From a checkpoint of a small mixture-of-experts model trained on Wikipedia: vocabulary 7633.
Below are experts of layer 2 (counted from 0) of a mixture-of-experts language model. Rows are named router (the router's row for the expert), up (a neuron's input weights, with its number), down (a neuron's output weights, with its number) and show model dimensions 0-159. Each number is 50 + 15 x the weight over its row's rms, rounded and kept within 0 to 99.
After each expert's rows: "comes after" lists some tokens at least twice as common just before its tokens as in all text; "comes before" lists some tokens at least twice as common just after its tokens as in all text. This comes from a sample of Wikipedia text that the model never trained on. Tokens count by the router's weight.

# expert 9
router:30 46 41 35 54 64 50 49 71 63 39 42 46 67 52 33 34 35 17 43 20 58 45 49 33 70 44 38 27 54 43 71 41 34 64 73 38 35 63 34 66 74 58 48 47 74 35 31 32 32 61 40 59 21 57 39 72 71 77 32 39 33 57 63 28 57 73 45 34 45 70 40 25 19 43 59 50 62 36 33 62 36 25 32 47 44 36 56 61 22 82 61 47 35 42 72 40 61 55 70 55 48 44 39 26 63 51 62 54 73 54 65 34 38 39 33 60 54 67 63 81 70 62 53 33 45 56 55 49 63 45 52 66 65 36 48 36 53 68 55 33 57 36 66 31 73 64 39 34 37 61 60 57 63 82 52 22 46 37 45
up0:62 41 44 77 53 16 47 66 33 47 31 56 62 50 57 42 66 32 67 37 60 34 24 46 34 43 43 64 45 60 35 70 42 40 31 33 40 51 71 43 50 45 33 38 53 38 33 52 42 40 30 56 68 39 66 65 31 33 38 32 53 18 59 48 58 51 58 39 69 84 39 48 46 45 44 55 32 08 48 40 49 21 16 43 23 39 50 54 78 40 56 48 46 67 59 36 41 32 42 25 60 70 38 48 16 37 76 55 40 54 38 33 48 47 33 34 67 18 52 49 35 44 62 29 40 54 50 49 56 42 54 71 64 47 66 75 57 68 48 30 58 45 53 75 34 50 34 40 71 46 75 69 46 50 38 24 60 54 15 53
down0:35 59 59 62 48 61 58 55 72 34 73 50 74 65 46 35 63 47 69 25 33 54 48 58 51 45 63 58 62 68 51 47 63 64 34 51 76 49 73 71 40 50 48 68 31 50 41 60 40 78 40 55 73 51 53 78 43 51 40 63 80 54 59 53 52 45 78 55 73 53 35 34 48 51 63 23 56 27 68 65 54 66 62 36 56 36 46 57 72 52 34 34 46 12 64 54 69 35 43 44 63 49 35 38 22 62 56 57 31 56 56 62 50 66 65 35 90 50 28 70 66 50 42 20 50 62 55 60 58 62 53 18 62 64 66 58 35 72 32 48 56 27 33 19 43 41 58 33 36 39 83 69 19 62 49 58 66 59 48 35
up1:47 49 67 65 60 54 43 43 44 58 57 64 68 60 40 35 51 28 64 92 24 25 57 41 78 64 35 51 50 49 63 16 65 59 52 60 55 51 58 60 64 57 63 70 58 74 41 62 40 52 21 49 45 56 55 51 70 55 19 38 77 23 47 55 52 44 61 56 27 67 46 49 57 61 40 52 48 54 53 43 60 51 27 18 22 44 71 56 55 64 45 61 47 38 50 77 41 36 38 75 45 92 39 48 18 40 46 61 46 65 17 42 57 62 47 57 67 61 68 54 54 47 75 39 42 50 44 31 50 47 64 12 59 57 54 58 53 41 70 68 56 40 40 65 61 68 63 22 40 38 58 48 64 32 39 66 75 55 12 42
down1:60 49 15 48 63 44 27 29 29 25 59 63 53 91 22 31 33 66 43 42 76 71 55 37 43 58 21 50 69 47 58 82 61 58 38 51 65 21 45 67 53 38 32 32 25 47 55 56 44 77 66 53 62 37 34 44 51 50 31 69 60 34 33 41 65 26 25 43 19 45 55 50 55 60 28 47 51 17 29 48 36 42 48 48 47 61 47 63 41 45 47 23 42 35 61 44 40 52 48 43 36 38 35 50 48 39 43 76 58 51 53 70 62 69 59 60 39 37 79 38 28 69 40 11 48 66 62 21 57 56 85 56 42 44 54 57 66 58 41 55 68 55 40 55 57 23 53 52 47 45 54 39 34 45 55 34 55 57 70 46
up2:37 38 35 43 65 47 54 78 76 74 74 64 45 58 49 34 48 30 68 46 67 52 38 69 75 60 47 50 69 36 37 42 34 49 63 63 70 63 47 63 40 62 65 34 63 37 49 57 50 39 70 38 53 68 45 57 73 60 37 55 44 51 47 38 50 25 40 42 43 56 56 43 58 53 41 61 57 56 43 52 47 25 85 50 50 80 56 47 20 53 48 31 58 68 31 21 52 71 37 52 29 62 54 39 81 24 44 82 61 51 53 72 65 41 30 54 12 55 51 59 72 50 41 57 42 38 39 53 68 29 15 35 45 71 52 50 57 64 85 43 52 31 39 47 29 38 50 27 68 07 62 49 53 59 45 70 51 66 59 25
down2:56 71 43 57 47 44 54 67 69 42 65 54 78 56 73 68 58 53 23 39 56 31 57 16 57 33 48 56 69 60 71 40 64 55 65 39 51 63 67 52 63 59 37 63 62 45 77 57 30 21 54 46 53 99 33 48 57 50 32 49 38 57 43 39 69 25 46 64 29 11 46 74 59 53 27 35 51 68 71 64 47 62 59 62 39 60 72 62 68 17 56 70 48 49 27 27 41 65 60 40 43 65 64 48 54 37 48 44 53 39 39 46 85 61 59 68 64 32 46 63 32 49 43 46 46 44 36 25 48 48 58 66 51 23 27 47 38 73 64 54 70 68 27 59 47 47 57 31 69 42 58 42 39 54 41 32 64 41 71 39
comes after: "\n", " ", ")", " 0", "==", " 1"
comes before: "\n", " ", "-", "|", " 0", " 1"

# expert 13
router:52 37 63 41 42 99 48 38 56 53 46 39 56 52 38 50 38 45 46 57 32 64 35 61 41 43 51 21 17 68 42 53 26 43 51 56 35 40 43 55 64 37 46 46 46 76 60 47 33 46 50 25 50 00 53 62 69 41 50 55 33 44 31 90 52 52 49 49 45 43 54 38 27 57 54 73 73 45 44 39 45 47 25 31 35 53 61 27 37 48 56 71 54 41 42 52 50 56 53 45 32 40 44 34 46 51 41 51 62 60 51 57 41 50 35 46 42 71 14 39 26 80 68 47 56 40 46 53 72 48 61 75 46 46 45 33 44 45 79 57 62 74 45 53 59 28 70 27 57 59 51 50 56 68 54 46 43 18 56 59
up0:71 37 33 47 27 44 73 61 71 32 46 35 69 60 63 46 39 62 45 48 29 56 30 67 76 70 49 50 21 52 28 22 27 55 74 64 45 57 58 58 74 53 59 64 34 62 53 41 40 68 39 61 75 40 31 29 43 56 58 56 52 68 71 53 54 46 44 74 51 35 60 52 42 49 56 53 39 34 55 49 35 80 74 48 42 36 39 16 31 45 54 62 46 63 96 40 53 45 16 66 55 36 56 59 50 73 50 57 45 58 63 67 36 63 57 58 31 48 49 15 33 50 49 70 43 39 40 54 47 77 48 39 63 51 48 50 50 53 67 56 46 79 24 70 45 44 51 40 75 54 74 53 41 37 19 35 37 89 43 50
down0:63 69 54 57 69 60 34 36 67 52 59 39 54 38 87 53 58 44 41 60 50 59 58 60 50 50 41 59 39 46 57 41 46 57 40 36 61 64 40 54 54 71 64 50 72 37 52 63 57 41 37 54 42 51 37 43 56 51 66 43 31 89 56 52 66 48 59 65 57 39 33 53 72 44 62 77 69 65 64 68 46 61 79 69 57 67 57 68 33 61 50 77 37 61 61 37 43 58 63 44 51 69 35 62 38 44 29 61 42 56 30 21 43 47 31 59 65 49 57 99 81 61 35 76 36 57 58 32 43 35 19 36 20 39 28 62 64 61 48 12 33 35 38 50 60 78 70 59 52 36 87 68 60 43 57 32 76 65 49 55
up1:77 36 37 49 67 61 61 24 59 41 37 45 69 76 55 63 31 49 59 58 82 33 48 39 25 71 36 39 49 56 42 41 53 42 51 43 20 33 56 59 17 44 55 35 39 44 49 52 26 67 45 72 31 17 59 35 40 44 24 62 62 57 30 67 69 58 48 61 37 37 43 17 42 53 36 57 76 30 30 24 34 52 43 57 46 53 62 48 41 39 45 61 48 39 61 45 34 63 60 50 61 24 32 56 42 60 33 81 51 71 54 56 49 73 25 33 45 40 35 49 70 65 56 53 48 26 73 51 51 42 84 35 43 43 38 52 44 24 52 51 25 35 48 56 79 75 53 38 44 57 50 29 46 54 19 52 29 78 52 49
down1:53 46 51 37 46 41 31 55 43 40 40 57 32 45 35 52 29 33 30 24 26 60 57 59 45 66 48 35 46 67 05 42 50 62 41 48 44 65 33 73 38 30 39 34 50 57 66 56 34 59 63 27 27 23 31 53 54 43 51 55 44 59 71 47 55 33 30 55 66 34 24 58 55 37 87 56 43 41 63 64 59 24 51 59 46 72 31 25 35 47 42 53 65 29 12 42 50 65 37 36 35 22 63 51 78 64 58 56 61 50 61 34 49 51 53 62 46 43 21 66 43 54 44 40 66 49 85 51 44 31 61 55 41 45 24 42 73 62 54 46 63 64 53 47 75 10 33 52 59 76 26 72 54 50 62 57 48 39 65 68
up2:35 44 50 78 46 49 25 82 31 39 58 50 38 40 39 60 53 75 41 55 35 58 52 38 46 77 43 25 56 68 75 56 53 50 43 34 58 38 64 24 86 20 34 51 71 56 39 54 47 46 25 30 68 35 69 51 30 63 50 54 53 40 53 55 51 82 40 47 64 43 54 44 45 57 67 44 39 48 56 49 57 84 56 36 53 07 28 80 31 37 67 51 63 78 72 57 60 51 35 32 65 61 50 25 40 81 21 60 55 40 44 54 38 52 49 49 39 59 54 62 48 50 39 46 35 46 21 66 55 95 57 35 58 46 37 49 65 38 32 58 64 58 46 71 59 51 19 58 46 36 54 49 57 36 53 27 72 55 55 48
down2:47 63 51 85 79 35 32 77 49 20 49 59 49 30 42 38 41 77 67 64 55 74 67 56 28 47 51 31 45 54 41 48 51 84 57 59 59 45 44 40 72 47 29 70 53 51 76 61 32 77 40 34 56 73 32 57 28 51 54 62 45 51 60 54 79 52 31 58 58 55 31 46 41 39 57 49 51 33 49 25 50 82 60 78 55 57 34 57 58 36 33 52 45 38 43 46 44 65 68 45 62 34 55 38 67 73 64 61 46 36 41 47 57 74 51 41 46 35 75 45 33 39 48 53 49 62 09 68 70 37 44 74 61 49 35 35 29 55 32 38 54 50 51 44 53 67 25 27 58 19 23 49 41 46 60 55 84 55 77 43
comes after: "\n", " ", "==", " ==", "===", "."
comes before: "\n", "The", " The", " ", "|", "==="

# expert 16
router:45 58 66 20 12 48 45 44 59 50 55 33 60 47 52 06 63 47 32 47 17 66 46 48 58 55 54 54 54 53 64 63 37 44 53 56 33 53 48 30 53 58 51 47 22 83 48 34 55 40 82 68 38 50 57 53 61 64 61 46 45 53 28 77 43 38 58 55 18 49 52 44 60 39 60 30 55 51 44 21 42 35 34 49 59 37 38 67 51 51 65 45 46 60 56 48 47 38 83 55 69 36 88 54 45 26 45 45 31 31 59 41 40 26 42 49 83 72 64 89 70 42 49 53 50 52 37 44 64 40 25 60 52 60 39 59 41 71 58 73 04 69 53 55 40 37 51 56 45 45 50 52 10 58 44 50 53 35 66 58
up0:57 48 58 79 59 62 69 34 61 52 67 36 61 39 43 57 52 72 36 68 40 68 40 46 64 44 48 46 44 36 57 57 49 56 37 86 39 65 74 65 55 40 35 30 67 49 62 47 72 72 59 37 61 63 62 53 59 71 83 46 28 56 61 82 73 49 49 56 21 50 64 50 66 35 71 43 58 85 47 15 44 47 69 42 47 18 52 57 52 69 55 35 76 49 74 49 63 65 63 71 71 27 40 89 43 50 70 49 45 63 45 35 53 41 70 35 58 35 56 63 45 64 33 52 70 60 76 43 24 34 23 57 52 52 56 25 38 48 44 40 47 71 34 32 27 46 56 38 64 70 26 39 35 57 30 50 40 60 62 47
down0:57 80 47 60 74 23 91 39 57 56 75 55 43 54 49 59 51 76 28 62 62 63 53 59 57 37 45 46 50 33 56 49 49 27 23 59 27 52 59 65 41 47 38 53 51 36 57 60 65 71 38 54 41 63 63 60 61 51 78 44 45 40 57 77 45 70 49 46 23 49 61 39 60 50 49 68 71 78 41 24 39 12 64 61 32 18 66 69 57 59 31 30 68 40 90 47 50 41 49 50 66 21 27 65 49 44 63 56 53 49 38 56 54 61 42 61 39 58 86 47 42 56 54 67 37 47 79 67 34 36 36 51 32 46 57 24 42 60 44 53 57 66 12 41 68 62 63 33 56 56 40 49 34 46 59 40 61 72 29 44
up1:37 30 79 60 64 35 77 35 27 71 64 56 43 34 28 21 82 79 50 68 53 36 71 26 40 56 46 55 46 64 67 47 60 45 41 66 29 53 50 63 56 43 52 64 52 42 48 51 46 63 56 44 40 36 37 47 67 75 57 49 40 41 25 56 38 38 53 52 47 41 47 40 34 49 59 04 37 49 64 48 47 06 51 37 51 27 40 82 51 54 56 31 41 41 66 33 44 31 57 64 72 32 37 57 42 15 45 46 52 64 55 42 57 38 27 67 47 52 50 46 46 15 42 47 58 42 55 64 77 26 51 87 64 55 73 59 39 56 39 65 33 47 55 41 81 55 42 35 33 50 59 64 40 79 53 53 56 55 37 75
down1:51 35 68 45 40 42 53 23 44 74 69 36 25 52 26 36 54 78 61 61 65 64 67 56 39 60 97 47 59 73 32 31 39 58 55 35 53 64 87 67 44 53 42 74 63 30 23 44 39 62 59 36 42 55 38 39 69 59 44 28 51 39 35 51 34 22 44 65 74 68 44 25 63 69 50 28 55 27 42 54 40 57 54 53 51 29 63 63 34 45 60 49 48 43 50 41 62 40 43 49 76 52 60 46 61 23 28 50 38 60 67 36 22 35 49 69 38 45 49 46 61 33 44 37 64 47 87 47 37 25 45 72 68 39 51 66 43 44 42 60 52 65 53 43 62 61 25 43 63 40 66 33 69 17 52 41 67 65 56 78
up2:68 59 75 50 50 32 70 41 49 58 51 54 43 58 29 28 53 41 43 43 54 73 63 54 44 44 31 52 73 45 70 58 18 29 39 44 29 29 35 40 27 72 75 42 32 57 36 46 54 33 57 42 62 57 35 51 59 55 74 71 54 44 57 26 64 29 48 31 51 36 27 68 36 37 55 66 65 53 24 48 24 36 27 50 46 48 38 44 41 41 45 66 62 62 63 44 52 24 59 28 79 75 60 57 36 20 21 59 54 24 57 35 57 43 76 56 72 52 42 66 43 36 55 53 39 25 31 50 44 45 65 83 42 34 70 50 50 70 45 39 36 38 50 54 42 80 38 42 30 32 59 42 35 30 86 45 33 25 48 57
down2:37 26 88 51 37 60 33 27 66 50 63 57 49 64 45 45 38 33 53 50 58 57 60 54 42 45 45 66 66 23 36 43 12 24 40 48 60 58 50 43 19 69 49 59 61 59 61 49 57 55 49 54 51 51 46 54 57 35 59 77 28 60 56 45 33 43 37 22 46 32 28 71 35 33 36 62 59 57 52 26 30 58 32 63 51 80 60 50 51 43 56 73 44 63 67 48 54 48 57 15 87 53 42 54 64 41 49 61 41 52 49 64 62 56 71 57 36 51 42 40 17 47 76 76 62 19 41 37 35 40 57 63 37 27 53 55 39 40 33 35 39 14 63 34 21 66 36 33 63 55 50 50 49 32 32 26 61 40 61 82
comes after: " the", " a", " The", " to", " was", " and"
comes before: " of", " in", " to", ".", "s", "ing"

# expert 20
router:46 48 54 56 00 47 60 56 41 42 39 35 48 63 67 49 56 38 35 43 22 41 03 40 27 64 61 42 42 49 32 57 68 44 62 57 42 62 39 53 82 56 71 48 73 51 16 43 51 41 56 84 52 08 48 30 61 38 57 57 46 42 42 33 49 51 48 55 43 54 56 47 74 38 58 66 43 52 38 38 62 33 59 36 48 52 35 62 47 44 79 52 68 40 50 37 53 51 65 51 30 60 67 60 22 46 51 62 46 47 57 56 43 89 24 51 43 38 51 53 64 59 44 39 51 61 32 49 46 71 17 17 47 39 39 45 38 74 44 59 51 41 39 56 05 25 56 27 40 57 47 53 24 48 34 47 47 46 36 61
up0:52 58 54 67 33 43 49 26 45 53 31 44 59 56 46 43 72 28 58 57 85 57 30 50 55 57 57 56 29 27 24 56 49 50 40 57 53 59 42 36 63 22 57 71 46 58 51 31 36 25 53 70 30 21 67 43 06 62 64 61 67 45 45 44 67 51 41 46 44 38 47 42 33 59 35 46 49 59 61 73 56 47 35 48 56 49 63 70 67 55 52 75 47 50 36 41 43 30 38 43 44 50 36 35 45 29 54 40 39 36 33 72 59 65 47 56 60 58 36 32 59 39 89 57 65 32 56 23 26 32 76 29 69 79 83 19 69 40 50 45 28 23 35 65 53 51 24 59 32 64 56 43 25 47 47 56 51 66 38 77
down0:44 47 29 29 69 46 41 50 40 36 59 45 56 39 40 53 51 66 58 76 79 59 35 53 55 71 48 75 83 40 42 60 56 58 55 44 46 49 70 73 33 54 43 52 55 51 65 69 75 43 54 55 60 49 42 66 23 35 41 57 92 31 45 68 55 45 68 72 34 41 33 41 59 64 62 60 55 35 26 65 50 49 56 47 23 60 48 50 17 56 52 38 64 48 53 70 26 39 42 43 54 36 41 35 40 46 31 80 44 61 76 70 59 60 58 59 45 66 24 33 29 62 51 36 34 51 32 54 50 41 29 52 24 56 31 33 60 76 38 37 37 23 82 65 61 66 76 32 67 47 35 51 68 24 69 59 62 67 32 25
up1:38 59 32 57 38 47 67 71 64 86 55 48 15 37 67 21 50 59 53 57 41 68 27 40 34 36 29 32 66 62 38 30 50 55 90 62 51 58 13 44 58 40 50 28 87 35 49 48 52 61 38 40 33 48 46 27 61 39 68 21 70 46 67 38 39 59 40 33 46 33 68 64 48 26 26 58 55 36 68 85 39 22 29 46 66 55 49 52 41 59 41 27 49 49 48 26 59 46 60 32 68 68 41 38 59 46 35 69 43 59 56 59 53 49 77 54 29 39 41 64 37 34 33 64 66 43 46 45 59 57 44 42 66 46 33 47 61 33 45 55 38 42 75 39 50 43 40 65 37 47 43 25 61 36 43 36 82 44 30 65
down1:59 55 61 54 58 66 42 56 61 85 65 73 84 46 64 68 48 56 32 68 31 44 54 65 44 44 54 40 55 35 78 25 55 55 47 41 45 60 44 39 43 28 71 28 74 22 51 59 75 47 39 42 61 34 21 27 55 62 58 44 68 63 44 33 71 71 80 45 49 49 57 41 38 82 69 53 51 66 57 72 44 75 58 45 44 75 50 47 47 81 62 70 35 22 61 45 24 40 81 31 51 29 66 54 77 43 48 50 40 41 59 69 54 31 43 58 68 55 58 57 63 45 35 65 66 43 16 54 19 49 51 46 44 49 64 43 43 49 54 36 48 42 65 47 54 50 63 60 28 73 38 27 27 33 51 24 57 56 60 64
up2:76 42 47 64 58 74 84 79 42 52 48 59 64 19 47 57 51 66 34 65 23 30 28 47 29 31 67 56 51 35 68 57 56 57 44 38 66 53 35 47 42 55 55 75 49 58 96 11 36 23 55 50 60 50 72 39 72 49 43 31 33 28 44 46 48 70 41 63 47 23 45 48 76 37 34 65 64 45 52 45 84 43 60 63 54 66 33 43 57 71 36 47 57 70 40 59 49 53 62 74 39 59 57 38 48 55 65 28 56 55 76 38 48 51 68 73 48 51 68 67 67 45 62 83 39 77 51 37 72 50 38 67 64 65 45 66 55 50 56 40 30 63 66 53 49 50 55 46 68 56 75 57 35 61 45 25 57 30 56 49
down2:66 22 88 71 57 41 58 66 68 42 35 44 44 54 64 62 50 75 46 58 59 35 49 35 48 58 47 56 56 23 74 31 58 69 36 45 73 67 54 78 60 31 67 62 50 58 68 66 44 58 69 50 40 47 36 49 59 35 26 47 62 74 36 35 39 41 61 69 40 63 35 80 69 49 52 73 61 44 43 38 61 56 96 62 42 52 45 40 25 53 66 35 30 61 40 64 35 46 40 65 17 52 36 51 39 54 40 76 53 77 75 74 49 45 63 58 52 65 53 28 51 42 38 52 36 49 78 37 51 46 73 55 44 33 65 63 51 39 78 45 64 55 35 18 45 42 77 53 53 66 49 86 34 48 51 45 31 32 50 60
comes after: "°", " |", "′", " $", " −", "/"
comes before: " |", "′", "″N", "4", "6", "3"

# expert 2
router:52 42 17 53 64 40 58 50 56 77 57 71 61 65 62 40 38 57 34 62 69 63 34 64 37 66 57 36 48 53 24 61 37 47 63 55 46 07 51 35 67 59 45 63 37 88 09 33 29 44 47 86 65 24 32 50 66 66 67 59 37 46 47 72 46 48 57 47 52 59 51 37 35 53 52 24 55 46 84 43 49 49 71 50 39 63 24 35 59 25 82 61 68 48 51 37 50 55 54 65 63 68 60 30 34 54 44 64 48 33 60 58 42 53 21 53 57 26 36 66 28 63 59 57 40 70 66 49 47 51 18 32 53 47 32 51 34 55 54 40 40 39 47 53 10 38 55 67 38 55 45 47 43 77 40 36 48 52 28 64
up0:51 32 32 39 64 33 36 32 56 55 62 37 35 58 59 29 50 44 18 37 47 58 62 48 59 59 37 39 45 60 58 50 52 31 10 23 34 41 55 62 53 72 41 35 48 73 43 50 62 43 68 46 48 39 60 44 40 46 43 46 54 67 43 20 55 69 39 60 68 74 53 38 83 39 54 46 58 61 22 50 46 31 80 55 47 19 51 36 47 30 35 18 63 59 87 49 71 50 48 39 37 62 80 47 43 56 37 28 56 57 52 62 59 44 35 43 59 81 86 48 87 44 47 26 51 38 65 55 22 55 46 38 58 42 39 36 42 49 79 40 43 55 64 78 51 27 50 48 19 59 54 41 50 41 44 58 27 31 31 54
down0:47 49 49 76 54 56 29 62 29 62 59 69 67 26 18 41 37 55 48 37 82 58 47 53 77 31 23 91 50 53 37 41 47 29 51 18 44 45 88 27 52 58 72 49 62 53 56 33 35 62 40 36 55 71 38 69 24 35 47 61 67 76 61 89 60 45 52 58 51 74 67 64 37 53 65 46 22 42 41 55 48 45 77 57 61 62 43 37 46 24 42 43 37 72 48 47 60 42 39 49 50 68 36 59 63 27 48 49 48 40 54 60 54 40 78 57 63 78 60 65 62 65 40 55 66 61 34 31 37 52 61 40 50 37 53 52 57 35 52 34 85 26 74 57 55 44 46 69 54 55 36 35 54 34 51 52 68 49 45 25
up1:53 66 45 35 99 48 56 75 58 37 52 40 40 40 81 34 27 52 42 55 27 71 46 60 61 66 47 40 25 62 26 63 43 50 64 40 32 53 50 32 39 48 56 37 60 67 63 52 54 53 45 57 67 51 26 60 42 61 47 75 71 51 34 65 60 28 66 54 32 47 48 68 47 47 68 51 71 69 37 50 01 37 67 40 39 32 34 44 45 64 48 53 53 41 48 62 35 34 57 42 56 51 26 39 26 23 55 63 48 45 39 59 80 47 48 48 44 50 40 81 68 42 57 73 56 54 66 47 52 51 34 91 38 48 25 58 41 71 33 44 32 40 52 39 35 53 44 61 00 47 80 55 54 69 62 48 54 31 49 51
down1:61 58 67 58 33 38 43 57 35 76 77 74 49 36 97 58 60 49 58 65 64 42 54 77 51 34 52 73 72 74 49 36 49 41 71 56 72 68 56 49 36 53 32 62 47 33 57 48 58 49 50 60 41 61 32 43 45 36 43 61 40 50 78 59 46 42 33 73 67 41 35 48 55 56 36 64 63 23 59 51 50 33 72 52 33 65 38 42 52 50 47 29 77 43 77 55 68 28 53 23 43 31 54 59 50 28 20 38 57 45 24 42 44 41 49 62 64 48 37 74 83 19 27 32 76 58 43 83 22 64 43 52 46 62 55 52 39 65 47 36 70 40 61 20 32 58 52 64 48 69 32 62 52 51 46 31 68 40 52 62
up2:55 65 46 60 46 67 72 51 68 72 31 69 55 43 37 43 57 71 39 62 51 46 56 61 65 52 49 36 33 57 59 71 45 37 67 38 60 23 65 33 36 60 47 65 48 77 33 33 55 59 17 35 26 47 39 28 49 40 59 27 30 52 39 62 36 59 63 71 56 29 36 39 65 49 30 73 61 59 71 34 44 37 43 39 58 56 40 64 63 53 27 30 46 67 35 56 60 49 49 64 46 54 71 39 48 43 39 71 54 37 80 48 60 42 71 42 18 42 13 89 47 58 46 47 56 21 32 54 28 57 67 17 44 31 71 42 59 58 77 49 37 51 36 44 60 43 51 40 55 74 58 38 27 20 40 60 44 76 24 49
down2:58 56 47 50 40 48 38 64 08 37 45 28 73 66 59 40 60 20 58 44 73 42 76 84 57 74 43 56 13 15 56 28 56 41 55 52 69 47 35 55 46 61 70 43 58 43 68 70 33 32 35 36 56 69 45 38 26 43 30 23 68 58 68 31 65 34 70 58 41 36 64 37 49 74 49 57 50 72 48 70 59 44 71 71 74 56 64 41 56 74 32 58 46 57 51 33 62 51 35 75 72 62 68 59 57 49 39 36 33 47 45 26 33 50 61 52 40 60 62 51 76 69 35 46 60 40 19 41 45 39 38 36 36 53 68 47 37 65 51 57 55 66 27 65 40 51 31 61 41 60 49 75 41 60 47 41 26 55 64 42
comes after: " |", "|", " 2", " 0", " 1", " 3"
comes before: " |", "0", "5", "6", "4", "7"

# expert 18
router:35 36 51 47 46 55 33 68 65 64 36 31 46 55 29 24 23 44 37 22 66 65 06 48 41 54 23 30 51 38 71 75 64 37 71 71 34 41 60 41 77 70 52 54 62 64 38 49 33 30 66 63 54 34 56 42 75 61 74 40 36 39 56 35 29 68 67 29 37 38 70 30 31 47 45 63 37 66 46 27 69 33 42 47 39 32 35 50 53 36 59 61 58 37 31 69 41 77 55 67 55 55 39 44 40 69 49 59 40 60 74 72 51 72 32 35 57 67 45 53 54 38 71 48 41 49 67 59 46 64 50 48 70 51 47 50 25 77 70 53 28 56 33 75 44 61 53 42 27 24 50 69 54 67 39 47 29 46 37 49
up0:56 47 34 51 32 26 48 45 40 61 32 35 55 24 44 62 61 50 47 26 47 45 42 44 48 11 59 51 79 49 26 26 59 56 36 63 65 62 52 60 64 42 45 12 34 48 38 42 42 61 47 57 40 37 30 52 56 33 51 78 60 64 40 47 42 63 31 62 70 25 57 42 47 63 43 58 23 49 50 41 59 32 62 61 42 57 50 86 57 32 44 24 66 39 56 53 53 63 39 51 48 51 70 60 55 45 64 33 44 49 64 65 56 54 38 46 62 75 46 31 48 40 78 51 74 34 46 47 85 62 42 62 55 55 19 55 46 78 50 58 38 66 34 46 32 00 69 53 54 31 60 76 46 37 57 57 44 17 38 31
down0:49 50 39 25 52 44 56 70 52 65 58 72 28 19 33 55 59 43 48 30 67 45 21 50 58 12 40 56 58 41 48 30 33 70 30 75 44 42 67 41 51 56 33 58 69 64 66 41 33 58 49 43 78 48 45 47 29 39 30 35 58 56 72 56 38 65 47 39 66 59 54 50 66 61 56 43 61 65 47 49 86 32 43 59 40 75 40 68 56 38 63 53 50 55 58 53 90 85 64 30 35 79 71 71 60 64 50 47 69 67 34 27 25 39 47 36 54 28 57 36 55 70 58 31 73 45 49 48 33 50 49 28 54 47 55 39 32 65 36 47 56 73 45 48 49 66 70 36 50 57 78 63 37 18 50 72 49 28 33 47
up1:68 64 41 40 40 74 35 14 36 56 39 80 56 46 37 55 44 38 47 42 40 70 61 58 47 55 55 33 46 79 40 46 59 36 50 64 67 71 40 31 60 40 54 36 63 57 21 15 58 47 59 53 33 68 33 43 53 14 26 63 30 40 64 63 49 74 45 44 39 62 53 38 76 64 44 10 37 59 65 54 32 57 45 46 47 39 48 37 57 50 32 55 37 33 79 61 50 70 50 88 57 58 31 48 60 43 39 73 75 52 43 78 40 35 29 63 43 69 49 55 42 40 61 66 40 64 61 24 46 52 74 27 22 48 59 60 34 41 52 57 46 41 23 32 61 37 56 53 37 68 69 53 63 85 34 49 59 68 45 54
down1:75 43 74 39 77 71 48 60 55 46 48 48 52 31 49 53 24 50 49 32 36 79 50 56 74 67 33 71 53 65 59 32 53 51 35 67 77 77 28 48 32 53 50 39 71 23 44 37 61 55 54 36 51 34 38 19 44 50 36 51 63 41 38 57 64 66 30 41 21 31 76 40 83 31 42 51 15 35 41 49 52 57 62 67 24 36 33 42 47 44 74 57 51 67 52 49 46 46 54 71 34 57 69 43 58 39 40 49 55 36 29 65 54 51 26 37 58 55 59 75 40 28 72 66 53 60 27 66 50 54 69 64 50 14 46 54 86 35 55 43 58 82 39 66 63 57 65 65 49 35 60 39 43 61 38 54 65 39 66 53
up2:23 20 38 44 51 33 39 59 21 38 74 22 65 55 59 58 44 19 56 51 73 39 59 59 50 37 47 64 58 43 45 35 61 27 71 65 62 75 65 35 56 77 44 52 52 55 41 41 57 57 56 65 48 69 48 65 40 54 33 46 38 62 55 43 35 41 68 50 61 32 69 55 21 51 62 30 61 46 62 43 51 56 79 36 52 70 46 23 45 68 46 85 38 50 47 72 49 54 41 58 55 37 67 53 75 38 73 62 32 57 57 23 33 59 47 45 66 30 60 50 67 36 52 57 58 71 38 14 44 82 45 39 53 57 25 27 56 39 40 57 68 52 58 34 38 67 42 76 48 36 34 60 53 35 88 85 48 36 58 41
down2:62 44 44 61 58 41 59 42 33 63 64 49 31 56 22 49 78 42 49 56 63 23 48 26 55 48 39 58 38 45 65 40 65 77 61 44 56 38 38 66 36 53 16 44 66 50 77 53 43 29 39 52 67 72 48 39 54 50 33 81 44 58 27 24 29 63 27 44 47 51 37 45 50 72 53 40 61 62 67 58 29 69 81 58 55 45 48 24 59 40 48 63 53 56 60 59 65 43 06 38 36 45 59 25 27 45 39 65 62 37 49 64 42 67 43 45 58 45 71 63 56 49 58 69 56 18 56 67 51 52 38 59 57 70 46 72 60 42 12 47 48 31 39 40 44 63 46 64 58 39 76 46 68 46 99 37 67 59 26 57
comes after: "\n", ".", ")", " on", " at", "s."
comes before: "|", "-", " the", " a", "The", " an"